Experts of a small language model: a variant of SOAP for the experts.
Below are experts of layer 16 (counted from 0) of a mixture-of-experts language model. Rows are named router (the router's row for the expert), gate (a neuron's input weights, with its number), up (a neuron's input weights, with its number) and show model dimensions 480-639. Each number is 128 + 24 x the weight over its row's rms, rounded and kept within 0 to 255.
Before each expert's rows: a language model's description of what the expert responds to. This comes from a sample of Wikipedia text that the model never trained on.

# expert 1
What it handles: Music credits names. Personal names, surname endings and band or label words in album and song articles, such as Buckwheat, Pitchfork, Steve, guitar.
router [118  97 175 115 119 129 136 135 149 101  98 114 177 107 124 122 112 158 155 109 121  80 115 110 102 105 141 156 144 146 133 139 146 126 172  97 139 169 142 150 146  76 138  77  95 107 115 137 164 135 122 110  91 123 146 162 100 128 151 109 124  63  83 110 142 123 122 135 132  96 159 126 121 135 116  93 105 125 111 135 128 126 150 140 150 129 156 118  88 101 134 166 125  93 159 133  99 135 111 148 114 141  88 111 140  46 123 185 122 175  84 140  80 159 133 120 159 103 111 127 157  77 124 116 107 142 119 120 124 139 172 137 119 137 116 120 109 138 117  72 118  96 124 113 106 137 115 150 179 108 138 114  73 175 142  89 157 112 151 113]
gate1 [140 116 169 160 121 116  67 120 113 119 127 147 141 144 162 106 157 147 157 126 189 114 132 119 142 173  99 101 129 157 113 134 115 109 132 142 162 107 118 109 123 153 154  93 138 139 103 118 126 112 147 116 119 138 130 143 140 119  56 134 108 116 140 153 156  80 120 144 134 142 139 162 127 100 129 148 107 110 145 132 137 120 107 136 143 169 120 191  87 169 152 172 133 107 174  95 117 152 173  91  95 114 134 103 154 113 126 126 144 103 138  94 121 122 146 155 110 161 137 111 144 143 169 162 163 169 132 160 115 103 103  87 158 136 123 131 157  60 131 162 163 156 102 159 137 145 152 150 116  94 115  86 149 112 126 109 121 136  81 101]
up1 [131 132 141 144 150  75 135 163 107 145 157 187 113 116 134 147 151 150  90 159 131  83 147 105 153  72 109 156 104 130 101 128 112 163 151 114 100 124 142 146 184 124  62  60 147 157 115  88  93 140 128 122 109 144 106 114 141 111 125 153 128 137 161 148 142 170 112 167 152 137 145 127 164 149 161 135 163 114 121 138 113 168 139 136 134 122 159 124 144 117 123 101 158 104 132 151 142 101  94 125 144 160  82  99  97 102 106  95 115 114 115 133 142 114 149 110 132 125 124 106 126  52  92  85 135 122 151 141 130  93 185 102 152 176 122 158 117  86 126 119 132 140 141 130 115 103 147  72 122 182 128 121 123 117 141 151 140 150 127 133]

# expert 18
What it handles: Place-name and architecture pieces. Opening pieces of place names (New, San, Le, Con, Dun) and words in descriptions of building architecture: re-used door, string courses.
router [ 97 110 127  66 133 123 138 125 138  92 125 139 152 134 174 188 124 122 119 119  92  91 113 131 126 105  98 120 128 166 101  83 154 135 155 136 146 119 139 128 143 140 116 133 127 162 157 150 139  65 130 109 139  95 122 122 139 148 156  96 145 130 111  68 134 109 112 130  90 146 119 126 137 121 100 119 129 110 148 116  98 173 123 150 129 145 149 129 114 163 141 166 121 136 137 135 112 125 142 114 130 115 175 102 149 116 162 128 178 133 159 120 151 154 130 109 104 175  89 116 138  91 157 119 126 108 116 138  89 139 111 154 126 156 133 117 140 117 157 142 156  76 123 158 137 104 121 172 106 133 110 113 157 123 102 139 141  83 112 108]
gate0 [138 119 169 134 130  82 148 108 120 104 160  83 172 134 175  83  97 157 123 137 133 159 100  77 141 103 151  94 171 118 126 119 173 157 123 110 128 102 122 100 151 103 203 138  98  96 153  94 150 143  92 108 150 150 131 123 151 160 129 137 143  75 137 124 134 150 148  63 119 120 127  98  73 127 141 173 136 147 145 136 134 100 132 130 107 109 117 126 131 134 156 112 157 125 121 183 130 100 128 168 116 153 158 116 209 124 155 121 132 144 146 153 128 149 110 106  99 146 140 160 199 128 110 143 120  90  82 115 121 175 120 109 136 169 137  73 142 131 101 128 140  91 140 131 116 152 148 123 137 135 162 122 115 132 153 127 103  98 116 126]
up0 [119  97 143 121 127 163  97 184 126 129 144 109 100 186  85 118 123 148 118 145 193 125 101 135 121  97 151 136 146 116  89 105 112 136 145 163 115  99 135 153 186 129 107 100 140 142 113 111 110 173 156 140 111 116 126 138 172 124 150 108 108 131 101 137 109 103 134 127 127 171  89 149  88 167 125 135 120 106 118 144  92  71 118 154 127 116 172  94 118 127 119 150 139 201 119  84 128 112 145 146 160 141 122 117 103 178 156  77 129 144  75 128 143 155 170 148 160 162 124 141 118  77  99 155 127 127 135 112 153 160 113  73 127 114 151 124 118 153 109 108 107 130 126 154 160 158 156 137 121  98 103 142 171 119 114 126 143 123 104  95]

# expert 24
What it handles: Biology and species text. Tokens in descriptions of organisms and taxonomy: species, gene, idae, fungus, organisms, genus names like Dryornis, and species epithets.
router [104  94 118 133 120 129 139 124 162 145  50 127 121 129 186 144 109 124 116 112 131 120 113 162 139 113 112 195 108 107 137 128 141 154 118 147 109 140 121 121 119  95 138  98 134 144 169 120 120 100 159 143 141  93 123  98 126 131 148 132 126 157 104 110 151 127 113 143 126 130 144 132 134 142  85 155  90 139 136 111 167 128 173 145 106 173 155  97  93 170 123  80 151 110 138 154 113 116 147 154 130  90 111 124 124 164 122 102 122 137 145 121 139 152 161 166 103 136 123 128  92 144 137 126 169 117 105 119 125 143 104 139 141 112 153 119 114 150 103 106 121  98  93 112 124 142 137 129 139 113 175 104 121 118 153 168 145 145 153 112]
gate0 [100 142 157  76 173 193 146 154 131 124  96 126 135 179 150 112 173 140 132 113 109 123 136 144 132 147 151 116  97 111 140 114 155 147 101 157  99 114 105 147 156  91 178  67  89 104 116 110 125 125 156 142  99  89 147 112 136 135 104 139 136 104 140 136 125 116 118 128 156 145 150 129 139 127  92 147 133 112 125 150 128 159 152 120 155 182 129 124 141 111 153 138 144 150 138 112 158 115 120 132 118 124 145 122 142 134 131 123 124 137 118 138 118 126 130 121 163 109 116 116 139 112 175 144 132 125  81 102 139 168 129  97  92 127 148 108 114 111 154 177 132 150 120 126 124 143 104 122 108 173 108 132 143  98 102  75 135 107 157 128]
up0 [134 132 134 152 150  61  98 176  96 111 144  85 131 129 100 129 135 121  85 106 137 117 137 122 131 108 143 134 178 129 121 113  96 108 150 101 128 130 149 125 156 136 133 119 122 144 160  92 136 105 143 129 142 137 115 138 120 129 152 107 174  96  91 129  95 107 108 114 112 133 159  95 128 110 118 159 138 193 151  94 141 100 131 108  78 149 130 142 129 127 152 136 117 115 150 119  83 186 143 166  95 105 146 128  91 127 122 167 128 122 169 141  88 139 155 173 133 112 134 116 118  77 145 118 112  98 134 102 126 118 108  93 125 136 137 150 149 138 135 135  87 111 137 135 152 137 136 157  95 126  96 125 113 118 125  96 104 132 154  96]